config.toml
n_experts = 64
norm = "rmsnorm"
tie_embeddings = false
beta1 = 0.95
batch_tokens = 65536
Below are experts of layer 4 (counted from 0) of a mixture-of-experts language model. Rows are named router (the router's row for the expert), gate (a neuron's input weights, with its number), up (a neuron's input weights, with its number) and show model dimensions 0-127. Each number is 500 + 50 x the weight over its row's rms, rounded and kept within 0 to 999. Numbers have three digits each.
Before each expert's rows: a language model's description of what the expert responds to; "mostly gets" lists some tokens that are sent to it at least half of the time. This comes from a sample of Wikipedia text that the model never trained on.

# expert 61
Prepositions, mainly of. Prepositions, overwhelmingly of, and in, from, for, between, after nouns like Order of Merit, province of, one of.
mostly gets: " of", " in", " from", " between", " under", " into"
router:398519499517481529412522499512543386518419499553503472488498489516477591395466589551593541511576491492559494517425539545544484519493561527472525504484439486400455574526556463466546526467459525504495430447521494382478511612530473531514493579519450535419497436521504511512452513683506543502544538468533431458543471465418476527502490460555508487446462528491563478396485606454413463490492
gate2:420469505464472581462461537517521469482446491537474469567465515489575564454456541594448490536442454430477441499559536461524458612500519588418525508490502441494497535557506541480534436527427535470517504632553488383468579519513513417526577596431453512481586417567516515460498463528526471549531509552479486424540471460464506470525535520492587413386474532523364470472498418484469480558549
up2:548467524507489523485481572483528459431489512465424513575487509420582574371481548533483572610549475506520441501555446446505429593559462612554545523482465519444532501520522538507564444458459511535430505619539583474543526467505528492503523564403509615464566429489412518500518471562474503573560602512508464544522444473497547406483502574535561436424482472473422506510513441501503495514561
gate3:528535521479436443480516399488498415507510526481531553508573537502493457540499483503517606471460570551509532512497492596515410415447549497544463448482458583462519467503509615462535516464556440528416604506539585570386421472532494476480513459588520535576482513419433462552525557529476576512559410447535413555507523568483586543442532457512456573495530546514558495527471626556480483516515
up3:486527557509541518492579495497532471479440537493575491540538492450519475550540491541524553639400550390488472486484491523560501473437527499521573492465448542542565470544481659501512458488441433482469546431628543492373548483550542494579603482584541523501501534505483487530479534625491585427460526418479512593451481506492474432503543495498506456528454553519489542447458489442549461543414
gate4:500454436452461536453548482533515546446501544514525488450428543502489603423495503517532430497480501433515550414487456515615469494481501533550450547484411545557487529517472490528495524482446487436593440540566499539478506486515521503515549464525502465502475513532409520493402476444536525477590443544450402518551558486492540599591445556437575458550555515455516402373542619454509482443361
up4:525440480417396550536499515504581479587480528544547483526477495506430566454472492542495455456501581422533538408551523479492547528466494544443431543485450489550484451508520460553492475511572487468540543539622550454516519485500567473527539446497483523448516543547400506501417467441623625472537423530490479449521601505502491493610474499457495507528608544417507502384539598454453436458459
gate5:465507477562480502494487401520501403399427533493506549539498485512494460439534511630564436489461445444462522478504475539545424472537416633438415427488501529508512543498580500524562498488502504442465510488465592565441491627561486528494505468625514484402507432538393507507520512485489499556482565513507446529424465481488434462535536481516480612542517433595594446470493518485437504464482
up5:575444521445489472456528502562389493487605542574530524533450520501465488530463485506461499591550547511419570487442517522409529487520511494477564498477544486502557510510641535487551496433546452628571487566454437457482418561511506483531541439577520510543506518454474502427438468505474506488433507406528453455471458495458370481592474451491438416558500584540621458553460431495496464539509
gate6:425452441543439561513462454581534453475417449502455454507495468613542588438471523471457479480449422572552576507473495534510589594447530515453442555464547533499434422477482568496543484473537492466495477504570503522382482501436498527478559490493529475519507543377406502496494525521541604499538494524586443430525487593521484480528522544498481437522443545379564459466504613582426487485474
up6:494436479592491536442519556504511500502458531445538478503504477471548497538438494494500435407480481594498521613482486493614551580507465613439527487532486558414463543541492512573417501456574446553423577496507473465462415474471485554471537523480505490466498519503407557466501439429491502470634458510560572528626443605398527473514472498448513422439489516431528442451555517569503511544489
gate7:447553511605528478472605516560388458488509575548569536605456484498469461455481563461518491531537462572490491484535495477520496523528379475542503553474547491428529533574514523452562378564518511416423395449482495484487511490500498552475546451574531535519494464471464510386514487552524581525543553545451473505488430399561474424564466484523463496439532538467596409437470519591537446453522
up7:456571552599556499492503519530418453474565535503543471516489469525468457504526533446505467528525500620518441500579451516475477554499402482577482513531566469417584472545525606454555365557501505477432403511483466504438572523493510569532492476520568447485504461481428474355495507561425596492548520537513495501568497399468490450497469548474471462450536544516471460464520492633586451450524
gate8:427442453555461548574536450472521451509546446596434448535573565500564597491521526523391446523531441431628443519418516524445554442512450506467487498536499435566528438507581464409461439414496503593458540587563542511479469499548501507511568503463408463570476568520479439454537562485629558542506540497485479568483455491509499526531476479556487513566479549487580542444452524513502516540571
up8:542601519507480463472400542424516547528485519371537522503541398445496500450524441407606467513521547615509596480597485527533441533495504511575482460436498570368514542545433526478435471521400446502577548490507494547468504551470513502507447461514541532468456493469525513500515397443454436443493494476569508534510558532434504455483484522432500528372460470501392482569545467433488506479517
gate9:489581467499543508501516424422547491498450439480501530594538579545547482425557534418548564471546464541487504517553424476581484467486545478417501489457434519499458512499613511446473411547511485546393505484471521496495501457511532513474419438440542534492515495502458490466562556493563448570568507502495562549598457418411559477510368501507523532396465484519512444408516506579560487365434
up9:460487477525490443478481474494464479617542623543566473532466589481523410549617460522505400528523526470406488519452569457557531455581434457481473536392445482525569487497549469538470489394457522494495533479436525532534521528434432513472464436583448524460514614548500456472518537465434503561457526488400558561515549582477551550572498512500525425507449605478542489444477551540435463497529
gate10:487610467531458321523497496471508511542466446532448505596482599579528476459513378599531472562545572512463569499478489515538463436478541470467528442471534448469426493561581547507478565439500501582438408474447470463551486559482471410461466555508603413532504595494484426494511519554434514494542507468492512494509567408536480489510494431508467511584545505544538454455511574496441517461520
up10:459464556530467496509529410566421479515579527537503587489505533486498483502547521473603485408494406557541461450412493515437470528481555453535538487437495442478540415505419465505554493536480565475623585522516487429468538433459461619529508439472463406554559479494521527524520495505483461457455525462537483434533625531568572586515574628512492491416441459477521560511470563440528503480448
gate11:481478473535509582450579465471469527490524493648470534678565485416518567501493478472527485469467531505529442451500616621507486493492427583490496463432486531407473538464447579504466485427523409442549454508479515513545567472565528424485605547488521478478483496593547483482540491553579419490540492438583394527472504477478466452523527470484458466569541523546515509461523509405497490481467
up11:495477500427443466492608485587519489394495495560482520451462626510431391502525565600554465489539390461451579467408496432523458441562523484492452489456444471484490532566462524502525587500468501588391504476529500503400524537567493554453562535497514475467495519413477503494508502541471498533580419590492462483512526535459524487575597503532561462460484488416512466509499528464489403508390
gate12:388523503494454554542544478513475385529487546484457474441458464453530461486498622516525525493453456469489512482543482505469598479487520503436500480553475480380485557484518454437486423483536497537504540469478549414502553447507543555489400552519536502450466650574591498505537537559541474431492398534544585582460460516402394478487488563535518493467508512442536427430443533496525487548376
up12:509508524547469524557502367532522567424526489557483462484493466410439574440491569590540521531471520542529472451461494571522432507433525462621468387467432472482488555431535598467531385502544459489455559460601526588471482491507402499527588529552522502515525467426485415430484526462527477508483546500504455471445530524501501531441466448444476483484540466507508623523465563478516412604454
gate13:537626471538404466535443529478469466501482517576564566512520449599525568490510486436506457486539409426571528555436565548462539441504470487518471564528618535495472515441411559463509516380556480463494462510494529524518490508454535462548480550538483438445446448433542574502511523501497514591526541445480456390481445580540448469527416498525389463491425520530573489399561521506473574537544
up13:453497530489469496582496512458511515582458536560477498527485390533442466446517529480469618450472489489466453517538495566563419490527498593517516599492534515572587410577498556572476427596476456513386485404478520401508484492532559529497514497503443422484529554466513476608523562429497519466520560459548527550540601427469533467504560466462459446538526526484426403493551526560601530548505
gate14:454504500496553451559618470513515522515492474625404635536551571448497576410497548479517480511570411464460496537473529421487470486486566503426506473600481506554513493595506422442442472439560460480478535540486514474542485506410457502470523510503467501438539473450514553537512516456428568425537476425498429541526470522374509483524446520530447482529438421633560535516522537467557488526417
up14:509510531518547482535571497525536442510489487466450424474537543451468533419474503450443543489587457387480535528466569484470494399515562611566509514430446503521515549455492440383456500415609421470467586452583479535556526453476461499571441467508465584471466509487483512561513567551457523489571527481513418501529446594509477522520538504544419464608474585585431505520567568526570483528449
gate15:516400441461481517428589494526547414509478469588482397467512485519497554530615577502568484513463517459497488565539557543489478553377510529473532527397492497560462469425498452435453442434531509498501481491505515567527537512567503543587539511446536534491401417503547439489509561525486490583393403420585484438530539517497524415505483501572510441528470513544510573412418553468538471480446
up15:542490484533543553513468551412562474564477477506503514491508523526493479609455432527519499562525482413538525503533524591450439478503552507625520472452544504467469508421439534473506541421513452443541539439475471546558563447473462523601615457530541553468507423491470487541446459514544458514443464465568414566402527440421633476457469489505657457465472477457538533489408488426503486507548
gate16:479526535508521451471564507565487366521464551498581436469362518452582445429573595533531494501501510571502511520474466413499543543502538507408491548516542479470510456492559601470518523499490560546529569560603568456495502490576467579523458519537494387466495484486516509454600534501441513650518463503441538518527466524440443541540565518458454577390471460481470553463481570513468447509514
up16:471399506522547511549650579569499437430441511483458442507449425444558463485425520498553580500555480530437444416486560410463553476477473510494513521575502481520461538491515469494475486454500593539541519522495529459516514393471550606510502497501466453475507533542454574512507559517507543548559464532427559485400375473588464482461505377456493533434432505484608436443496484514569528493529
gate17:466494475501428510546532466428574466542420527427450568431504472356523633522531520456578440459525420512514485528440505457535487522426548591510502490567599530535480489472445506466523521431519594491502485454525502475509478499379506584456492500426501475508450472432458487457479559529538563518494494417493397443582543481434513516520505554593513465517527456594483408407554477485446553447531
up17:571537461518492438504506516633517506442597571514561489486563489538560539440458477515536501519491479556580396417398475485530505478545458512510504415533505509479492485469472542562360522470585539604547462487515553506520434509484442490489463479424532582437444532546539502567529544429511503443494609509458400571494491536434433401543510521489423519523445483563527605465516493560452495499436
gate18:456563511483470535536467460437550420549439581464448434481530494495576465437576560545504544393512495563473521483476461540538549447498478498435385545532482551543556390520538417584480495565448533594585456330568518463469499532506478463497562493475457515417491490521427489534535509488601494510546448498390478506497495513457464485498476597489586575487512401541482485466546539467545505533523
up18:517416495450454517496554473512546518429561502459546504483569472579413373597447474522521505568527481422482445465417528545499531492581630515538512444451518442502423546461484535446413507497505469525565572550485561596501474474542544580480493554497552393501431540538496437489461490467446432568524517569517474501386480473458484515432462355537484515507418474481511454435497519579474486487496

# expert 50
Prepositions and verb complements. Prepositions and verbs following to, he or a verb in narrative prose, such as to, from, into, helped found, married.
mostly gets: " from", " to", " into", " had", " would", " through"
router:425502540615493543462570514470518497488401486509534503453433478569497528521477529543623536584558457506593512463421461615506471478550562467478514461486495605431519497473533424406541550471461486515537524457428508375562543478541507518504482478556474529474436470498533587514453458508535511476520538493590406438537515397533431527490488414596554511524464525467470513427464575442413504439492
gate0:605464550505545426438527511522558480456466508455429535506515464500505459544503456410587497506523408409508453414570587513336480516531573529456566507533517511509431476439591316501457590526484500507580501472512558470594549507515588496532537414501524459461498528513482550530513500613455495495509469546499455486494467404528555498459505556477491555478538470529494587501494433492470469502490
up0:358516511527484477576530516562547527499617448502561462549511578515495596508463541562476441528524493591531472633506419556592484488456458517528498509431543532532539557577451607506499423442459538484440508552490452527373474454458448540469597538505488449524439494531473464531500457412538470528488613471483512507563570558516517529491550436516487495439492514438488387521563535494518495550482
gate1:421443472535509470466552529470550460472492524446453490512498444527474462483542519546437524579527545373520528506469471586536522466467479402544493535463470543496423523410398534411530469489474557487504523446411450513526495482455542495448529431552467467411503542531589545551490502422511441482479679538517451523404480391603502506553532495545546486606488535493471503453467580552508595475501
up1:602503503567581547404530532429478454524445454511425525506507496569609567545490478554539531435527439514444439535592525522357518551492469534431498506508469499482458455469521493487503570522520474553427464450600520535623492521499506522578570393543466497527433561481488563535510510570510441462503477510507523504529468401542544457468470548471431545468532574428457544578563431386497536507484
gate2:500507524544520540506584557493492602495394403449429570447524538562480511517515512517613502495548423502514538495456562508408457422491589485499444481429549515519497433373581494389477601420459513433531492398510487446530540486510608469430568461496448476439481500480474482544578536479480507499490555455512519413454529506510482527570590412527528529554479523502499501512499533628519476470489
up2:480460511476461390508497427527509475500552559510477435571468488479507503535567515429454602486450486485448520442555517565525514501440431523402521581493409476555513540659478558519517477575527402513456504477449585476408502568483451494608512499430470477523481541569542507438497588565588393483561486528455557567517504465434512563520559532469518458456499529547504536447450415413516462486496
gate3:465541501422537452412419417509531546474452491484438551519503509510539487485476485544495495601463409424476499376510572571383502457489482481462581577470522460440491447462479427509509614495467565508509544498470471532502500552576554483506569455530461510534534502492563559448498351401485491528617532531573492600535539457539503416452482525484471448513464545545536475502458500599430536551491
up3:560428481458419520480459492589490535522527520560545461554515508454573515494454443445521459486547463564342523502586491511511491513517404536508487443516506547522535577498412596472447441459456523480472482544603524523558510540499442454570543477509497507534573382500464481553482586375514578523602508533463515528592466617490526424547481544455444497496489485435519577530531419478507494510570
gate4:455473481560541461498631514460493464414467487578516530515482511498427447585497540524517507588485483523580462498556438527544595458519455465512503523438443444468513465448540553449497481524500582495454563526599465507466449497439466436515460451416559521466509623523534513510383462456533564502578534393575486534415533554457434599465456522506458522501507529577409462595480424447494457502551
up4:622572493514432486468430472543512498501581415493584474437506545516565546451527470393532469475488612485446543509550552451455421517434494496499630519542536514561379519658500492526555465506378549520530434498426567465538500524479535533442464491475477510531512524471484533558574573540482471498485454471512516431547498472498560465580458534455543474432483484424529456544522538593554510516501
gate5:392464428548543552532500494550469511426358482603490534466540500511522435498528488497551492467598499531464497518480493463443477503500528546494485406459439516450445487492539459497519478502514485502396537443410592465522407453407517476456612503442538533571435579431461556431511502434527575518530539569534527533543482504566388464494452423473471473448478486428421481448464520431489392494460
up5:444480580526564484422484529565503500565530529454467472545540491596411525477496551490519556630489546507527451508505550538488482454492480458559521486476577564498552590464478441529394547490481481392552489476563368448394610489499465518456472447504519567476500459603532586562503522495485526413499542578502527519435386500515500530519507590473512524541536611550486515466532441579493486513550
gate6:457507522510566534549521505497500556476407447450456462532511534485406537518510488547612542572462496533471425525459361578516517469524543590574485452511482531435589456453500421545534482476570482481500469449579484476428594503474475498586416584514593487555503510488484419537442477497450504475511486554470435546556434444501476542501452471441545554433564615476541513478648451553504501529484
up6:579502545524538557462527545524488524470450417465478614462477561483448481534483530578545464524513476600481519569476510481516382471497502590547468553516530605507452473479490383438488572481510479413460512551496404523651488505399522496479492460541540452521401495416399470505539557600520476449550527486562466550533487544504504551472409441498524558528528564487568469533520446552526533429490
gate7:495528550555593428463548519445477394467548568532484528527483418487514520504445485457561489569546454536557530522523502536426497500517474622531532446551430606550490434421500481510504427563481548458483506549456525429541492480413523476522411417626409615493435489555502545501399457505595473458458542521540439517476522486521507419483453506467496506508464472532434566497451606459487519542423
up7:566537478498504472534472528453524566489493594517528441424468555536476445517531401498568514500524492428460582444495458510503485511535539484408501488465427498479620346494434584515476531597488538500516467499496530481408516556526609478523555427617537499442522519528558518503495574475435560473493569408414519535531570520507575515503551557534507545428569439552431507567451499457481509600496
gate8:475509541549479517515598538489492546454586582505505501531431507503452494449504525506514471531494543441544580412497493450409463449557550394560590471457419543483599497441463527476445441523505499528490472549504566501499579523469498455468522511470454557533490567615448511511550514459525450441367525456451549476479517532528502608536496596505545528505505537496387608475371551452530579570489
up8:577503433361562534500501396565527475526522469533507419523520518521451521546520458454432509527555476493464417594461482584489505491521506532454516455496599551459437466486475496425545496484584447527446465427456526491544425495461557517432570565513537463536490454378497468535493525432476478514606478415565463614585524455523479418515474468451459430475579517543499511512545598470427483554558
gate9:624560543634542469440560522489547531387449545528451526429455508471564477507414509530577499556562473525515612440440606488480526535509547498567490562494478498456474461482509458505450509532422494466503535487449603458473535470546499598571549498525500497489516536480434579434464466497370463435540498522491507412527545563511441493443543495493518476605472555557544534511397520540445486452458
up9:466373437480578543545465489617479530610506458546576448506617464470437512539514524501449520393473511413504563495526408559485558415487533523457508425461514471506510552480524603456545529446456486497579457462450435417509496510533495379462536441534498474510489533567573447526512509489506554499465561518470494562425457483570492545595476458564467429470545512516561414498579499470528503566528
gate10:519598506450476572522541565572492454567596449524626446463418477455468462531556496544528383512586496503548557546455567504418509547442476489472509461523508581517388481455568536491429432444516497565460475497460515476464454474448456415515483626483545523452431599556470525465440598541557477518514524531455485554480523555599503469428559482605499517490483520452504491489519444455540493489543
up10:495559526559480522479493527529458469499592460481585521444449445552471427454548494585551447510545490480587460536353536521393465583475549485462472513538542540455402426425568497456443467470553437520455528473473506523554542422465529482493418556513493546367416529493498606424463539543536512497495466527469498558450515535590496483431551430569471543525465568444471558488481477398505475493545
gate11:484511455485514449541476390419421465432485465486488461577489481506488548528575478491590475508402427416579418501468521519566526474490503448587562429485527576525530477495517578495520498444465415398538578487465532580456486462468587542585467373560517506464509559455503542518565425471479549556507532500560435486481562535495540543416399546457460519513469459487528473464623517480461565540485
up11:478507549406443520539430526481508492525542526502546507524422510454441499521538527583381504454508548521492509555497372498501417490596511466497534547456515434495514521541497491582482490559548541604479402581557399522511453530526507495522402599504552530584475425534485417412544463473501518485483406493423570476528530469466419518556530513482550512424541490421461460548468511506549598489616
gate12:548548523545466513460533519497474571464542522559495489508483482599386605532496388465600543474550577507463472449477507509463512496408572486465395481514539486446518480437511586564499424497419605640641505493485523534457502519472560521549430476487574502447520544451537471496378517531508549472494446496455444550513524513551526529578433455530484479549502404522501514455587519476528547497489
up12:493516446454570524501464570487480544447521451496557482428556453438525527512519505527526538468466481544527526517554568398506452392564551556619614564546423460497509527474447446428513585498478422519381454427420478498505488462590498517472542472442498595512562519510467407495473467543462395462445501467608547548491447515502527508529440473545482552460496442465416432564479457464502459580450
gate13:463530522551600544450519534529504573517486550519541536462424462477485474546403425522543523591495438445545525492370549513514458523427601483546560537496524541505432488479485498427443480436478471438543515574455529332488479467567566500476462510498500489525496546519428545506494423480468538455506620481551467462544570452555519575494616488534432456550566452523463440489433539523455537461405
up13:512473374513425450521513429533469463527480445496502357537479540556435409514566558503450513453500629482493495519546473545573546492583497512480420467481470540408548443608535524507529442521520529554567440462499479533449494431438497440552549504454486517379488557544534448600472535451484476522559459557477544537451571556476440511522429453496581488413536592472584520491492521474536469539518
gate14:579457515518427503543469457526499398468528510579567489544465480555517482462395461493494429494543442548469540495488447543428503650620448494530443536469561500583542464460551485433557570449519527598532491517521559480486415470493540524519492498559498526555520512397565432483498509545507551473501527454432411587557466516459550421445530539503431497585508484453507498575403516415515471407529
up14:415487415521428511478435485476423505476509466501455476366523464424465510474618498543537530436457585525493512510558561458610540399491474493518409486475525455419589498498500515498587507567509474547414549501616420520575501475479484595552498531555447455387460442482524525501575557476480493523493435474560611451516550459478530536527466453481475542522494516517420519519578406497525515504499
gate15:440474555527549464440523491537456527485509520491518473591488487616578444500470477515519467526518517484604497500434599582450488443503451466461429444559556566443490445449499341398517595515496511484574508470445470377428491442524505482487490400459511622541447513531485455507474516473526484410499552562623497516533525489529484500514510428533497578554450533525505527530510611502493536479432
up15:504437528456510469493504416556455561462389481580465521516513501504534517425450495512489526506466537501552407462549520477418486493497477477486499408596556484458425457431569315495491582485529514534483575519419463483507520466448551455525577434432470544504457476504452447503485569466529512434517501580595534561592451442464502449513466433447502603533443468648510517504541529449509500481533
gate16:546458463596561511461493564511464582432495528500514577525557521552467549578447425539562571587507443498526523455462522585452485500427574517516500506446496526475569450411473445402522479568518496441477542378452487441473570532591510436534482385531556535531518489462496529453483431521512467453552520496554491467510558536670479579482532514540550517576524526572491513452429497477489461528409
up16:485525499563506500367431556538502514529466476527570472456471546536586457433572557534555373498445445512480467496501530524516582489429498504490502489558532564473479576632491422388433519496482523545564490491474543499459446493522554508430544548505527472548547494549496529504471480503443479503491497547566535460482496448423531397577468352458466516407550481429458468418519438534387451536540

# expert 54
Connecting to and prepositions. Words such as to, into, from, would, will after verbs or dates, especially to in ranges like 1859 to 1967.
mostly gets: " from", " to", " into", " would", " through", " will"
router:439476527512476514418573530461532436562451510518551435460471437573408653400495563506584524576517473483550428470480501560545466511519552487451529488462459529456582560511482442463543527451432456558559482427507573461490506488568468543491441532541442553456489412529580572580462445552522568472566550483517412466575506423458475602491455395543531462473491487438502497471525560515451476470493
gate2:533467527590543550469425584552552617544510563490458430437556499525573493461574478468505530423488428502556527426432539478399447501570517584394442542442467548492546468523485512473518435509441535523514445451556454412567505433458495433508505582540447488477427489471499495550419502468500617507486496484504524437482535574498475517554489440560492570471594537474556442490536555625454518470521
up2:520510537540424438530386469427609462613486559480420541617484439447585478504478492525466510518480500488460653469489557505535487551599527503473512543505532505462505474494503527531476512393539527519480464501589560515532478504484494424588500458490445519498586523382560461481407489473517494522535555467443490438491534495474522414487400440552510495510585565529414425513513481531463471455594
gate3:571546454519466425519577510530416459501506460577432465465594498475431505508449544497531557529459536619517447506538489528491398519451516522473604435431469388453523449455552488463443445540447544537425571417499550512503519495527489507499519470514552526540485501518519593534543585476501596518428471514523485489420608474454507501444469384462417456533455591554464552596460526537416503532510
up3:547481414559524486401465531520499469562567536505597554486455460414508453508419417503465447536512514422423502456491497462546518522496591508471454555515467506436470536397507574497534563496470494496515456408481447511532477525522457601506536488506517481539450536344501663516570420463482512523550482489471468419428571584514572578449517495484494544527443569547481472504412457438456507526531
gate4:542505489525477500491573500575502573569535468413531543495482511576365567458552493534506553570606394544559489590491565440467490465435487476473523526422508510467448522475522387412489583492533490506562453583501496559499546508452434516522518514422474519493469516452466519552508492483511477488453527445572454426467521458523482564504491473599607503433436421425541542505536612567492586431463
up4:473523480564489366495537493594468427469507434533516436452486479459554496625559538540525527454490514479466536500525555479481594498627493551481403458434510498464527542480536547412494519429523461488507494516559465474473515484431494554477455413503500580411457489486445505524414467495506530471600455500493510372454511497548488570578425453478496608471572464429492526556549398422496531445551
gate5:483535447420386559441466542463514477558473504564568486476455555452503533504681488574529411571509588496547484472572517494485482532523590464448479489526575491515407482516541499483513508507455537546604495473495492424394428464456499439388526554493472514507574482480510576537450481480439482526539490431448486450518487434496496480517488525442522499442536628432429423443525488430419507464488
up5:518527457518581436495507487582371551552492478442567484518530418524480428484551494519518526476515530392442475512546526470536474435454490490506448472550456585473554481472487523530642547497533506445474666516505501458436466501475352492424546500469499571454516583530462500534461465521478407500450513495515587468500432398558498468476563528486533502416528592577476497537504469482461514400511
gate6:547489477499528511476506387604490536513460382575511499485464483566433426411500466536517521531492540456492456555547500489523535471533547487446562455521439495499515537443590507583523503541453502493455524514434504394566544498466490461515443517494521592507516441613444487569498507391552551497583523547551441553440537474507592597545486573532580568382573513529508560600446472435474480508494
up6:435443480534566516428557564490503518501552533530539554565492508586578536543506479506493508499609473528531500432440465553426561401498386506558519586457631564563449558602402455451507490504566506452546555517498520457527416488387477527462474412473512513475382524464529463492488451536439496513468471436551503450474507494560465477470489459486526470519479481356568425454552512494449523496502
gate7:431507476448440493479526498549549512498506528456473457489474586476407561530512439522504452519429445453410401489486471516456445489527561483538577475387515478491556471557520534476632492526464382581635548482430580539455604443526514450498448579497533631472542452536495523503453471494495416568543497545456473483457522468499494531519481611422454455531499468472553459478524501552465572562485
up7:447540475447433536472571444519576524464506533584426487489446524488412590519532434484480541555394500409465444559490531508467472476595508468616526463474487474454623491427545513498609463590500459506547484450462539554459529474526559494513449582508558530513525543450475558450463443516472417539533423569460431497458446410491484592546462582468523507582499569513500498459525602490503519523442
gate8:512547438486489576532572496514497542492499437484428399478499425541489622514581556556452536463539472536608494458559474543435417538500378473472500435409521424460557537454508462449367543464500446550516471549526538472470511447523540574476493473549461456475499489548512552535539518529525491454392570530470437488433556489425571532538521526559470459351507431448513539453535540496529564511499
up8:460476515474553560506454497494570472440453562467539493466500519513452518477411457461552496555503514548397595454417580461535481493474516480573542435580448555599596491517436505492480611554524554517507517471433492456485496561481442549532401535511502432505452431460552474435516522446536405539511501495554470592543471429406442387494456518547598477574472452551416497407516454474510559506485
gate9:504535530603493554579619502502404492447543514450509557498469550523502566488546548455456506544569534545487523599574440590487525450528547461457453431450430634453499534457527449481484385459536482481568461417440471482555484430536548507487448527564473529612509547518530490603474509470466566459594465515485444580527543522457456507538516493476527523502433585432451554492539586480476491539553
up9:443506603559441511541488572498468544499579510542372510562454560535490525492477524581417555545503555507456401510542498509400544505488443551480505472447548530527501542389514552555524425612503401480569423388525495424523509506473540458496479522474427515624517482494549459630530499456471507547481527574487511540534566486492490478489444574537520507600552524508516500550556513507551572563533
gate10:522535555589477487444501516450481539487470429550449573483479484472601497422537429445440523467450378495432540505543500469523563456489448499447425526480490457523521498548528498468564551506443548540519451451484527404495475456550506428522473484452490455577495498461418414539517555448536595426446483408474520467566489439379509556524602486409517524509538459405486437517513529401508372474454
up10:504500528556532491464483374529513550488618522504478588502537550460464555523490543579555492646517478504593502490525456513436419524453431504516518526507476513416492448499418496548488466475542474470460563540590469558538523565468454571469576544469517606551506477618473499535387498508543477496409485541493423447481463623620529526454440560447483473475562534550505486550522524491463551461493
gate11:605562466452467494451472527476575520510468525471603587438450492575539563529499473468592551580446547597553434499520466553474513549443529440448561490455543575567508536500469403474457500566464538509488481603522582560582478545503512505546549533495472539435430482621447465478568552532528598511533526503496462512521454413528513474477578425454443445494441450501498562497489608521506493490590
up11:597513548422485468410453556426574537432418470401536504466593483549496542490559467450457539553478517512512436465429430428461447547494514446549595553532538572524449500489460458547486370462430507509488569541563492496558493450547535545537599469461507483494489355626518478433570521492473510521590416522490507513480490483554564435437508464456512431515500571532548501497457528511513515534499
gate12:546443500381451520466535502513620487518446520495532556410514450531493502430551461522530499482516548535447578373457464448433495618407520589380471384511402489526507610531483439527489492436527562467528513508446593504561567542532516570565448514498495491492487498489568480478527477532540539477521446590508466505421488537471502526454509457569604455568515409470487510463513539508518494558471
up12:591606478452551481485591378425614522487471553454489499520498486453494566468529477501611536501489596467446601468486506498525416566501519583408478489547491458584531535493486469546516516418585572590485509524495570587492523500522464439529451480502523442514501468436533530436411443509560498579541404573477473370514499561482505485532515523567493491486495566552532522498506519480520589540529
gate13:575506510531567482480501461438511481462417518489505390549609534482467479597479653561474475568483412514504422505511522461534483433383520537454535457431477456515467521456487513514534495458484507567616469461507518448507411507538487582491594429514582549469520495556521640507497607517451455584480472431464523490494494549534504520557463550504484482486567530528531569434568546494501489593534
up13:472504488425504477649492483454480459482493399471546395529510539599517560536484518447441526525450558440577452457537508541436464458539379494529553451469476618524428521494473491545521491518499490484449437476611532490555479522413500524495445497450507553462476559488454563492497589567470488433438581556513459601496598601576560530500458549533529598453491484571497529450549528474488480496477
gate14:469519444368450509519541513424449478484487554449560504463540451540458514454566533510514523481489536547500487484498470536554406453453397397452531447460512527493646517485423515478498501507568469422533457442597512435539564580490526607619461465507492558435501529633578535479433460477497524467497606522444471503519491474515434415490572447473472494547492558487410479493491550473560466526509
up14:450526463529462466573426486480544497570548451454497563483574452522484491491484470445430564487503544482540479474512540426538459551492396586504527393431589455431460521510472548603493463476621477587583488395532423572579489588483475492439473521455497470511455486502600478543480455504511519426459579469460413509455456579418619487516515569480561516518514499505511455530575497566466481498549
gate15:508492518497494561496434496483547493549497554525552463414489598450504558570452505567560511449444554513505522532585511429524509561434479516422474456478415575459545551541482453541517553425528485539537523374599486456528533514467428443569506455460501564415473570544556531422541657496566544408474485510411530484479462483498571501515528443549494403475532543455512418570469548460473500580482
up15:529447501542552606420407575531458457549461490455559476498487605461529450451500489473439518499470523438452516491523481599500552543477448486560498509401463528519498479509480424455519563519457605499575524522457533565534464472441550523558478373522489517523509495485484594504539586443504465507444487519370451561589503476516569500502503501611428456525514454437464481577421537448398417443483
gate16:497504489570522435439487563541451478503543489471500519464504353554496484514592592503482593453510437484626555549448446481537501564460494515532497507516450559496424505503460481501431568528487479587489533506491603455531491454520481565532570611511483496483389483454511519423367442468484525455468599605477438537431432351476500472508534524493502535489486502484560547556433511475500528484536
up16:506496462524427490550392552564469487508453521486524476448480454439584608442613550442469577481562490520499493478493485427513494602446549473498454580445473532522572521428462498528492452480440535505413501554514542516510399541476535473517451604563407428499498475443529519502487533472592590483406430541476387418544540494450511459482457569468402487535512508424500489445511495509450606516483
gate17:539485512503408412519533603469478426502413539392490497577496415531547606416511513480499585521443497484592468470520505549488454549526476484497619521556477451439593521533493589523495519533540492573439389493562480477581469498512528519484463566550549531546536455478519546466556497473534555442555535556417545416455515421526531503474420505538515428422422436546447485525522520560487515588499
up17:580524572484401551525463504596493472489458546386591548532527505489479456541448457520494485516475520456523497525434434528572475525471530448528510477455405452497512589503476555406442619430475512538500557560579506500531465540446619554433416571502434562570535448467457558491546553520475522412478503503384514535474498452488494613568501519552441462507508482451504445445481524605478541467473
gate18:526538399467491415413449480471526449545413509478572458466473496559499441471474445432421581531486565464620448440455510529575478558479421514504543443490479490408435511476384483560450536563523513463477505394503507518519514516536477564435534473390544509553529516491487441560500554487497523524554538502545413498559419479487482520413517507511466483500585543462534543552542600600401569535499
up18:493550506470403506563518521562457557533524455539537488486516477453489430611611441435448465475446530508446570522517454483517627446459518424452504491508425429534573493479491512435527573469511465523470446562487466591508552470464466469412432479479469362553388470442536461505542545512501584468489489460508530495521543559458389394556522541578529391462452512461512464523528568482509469543501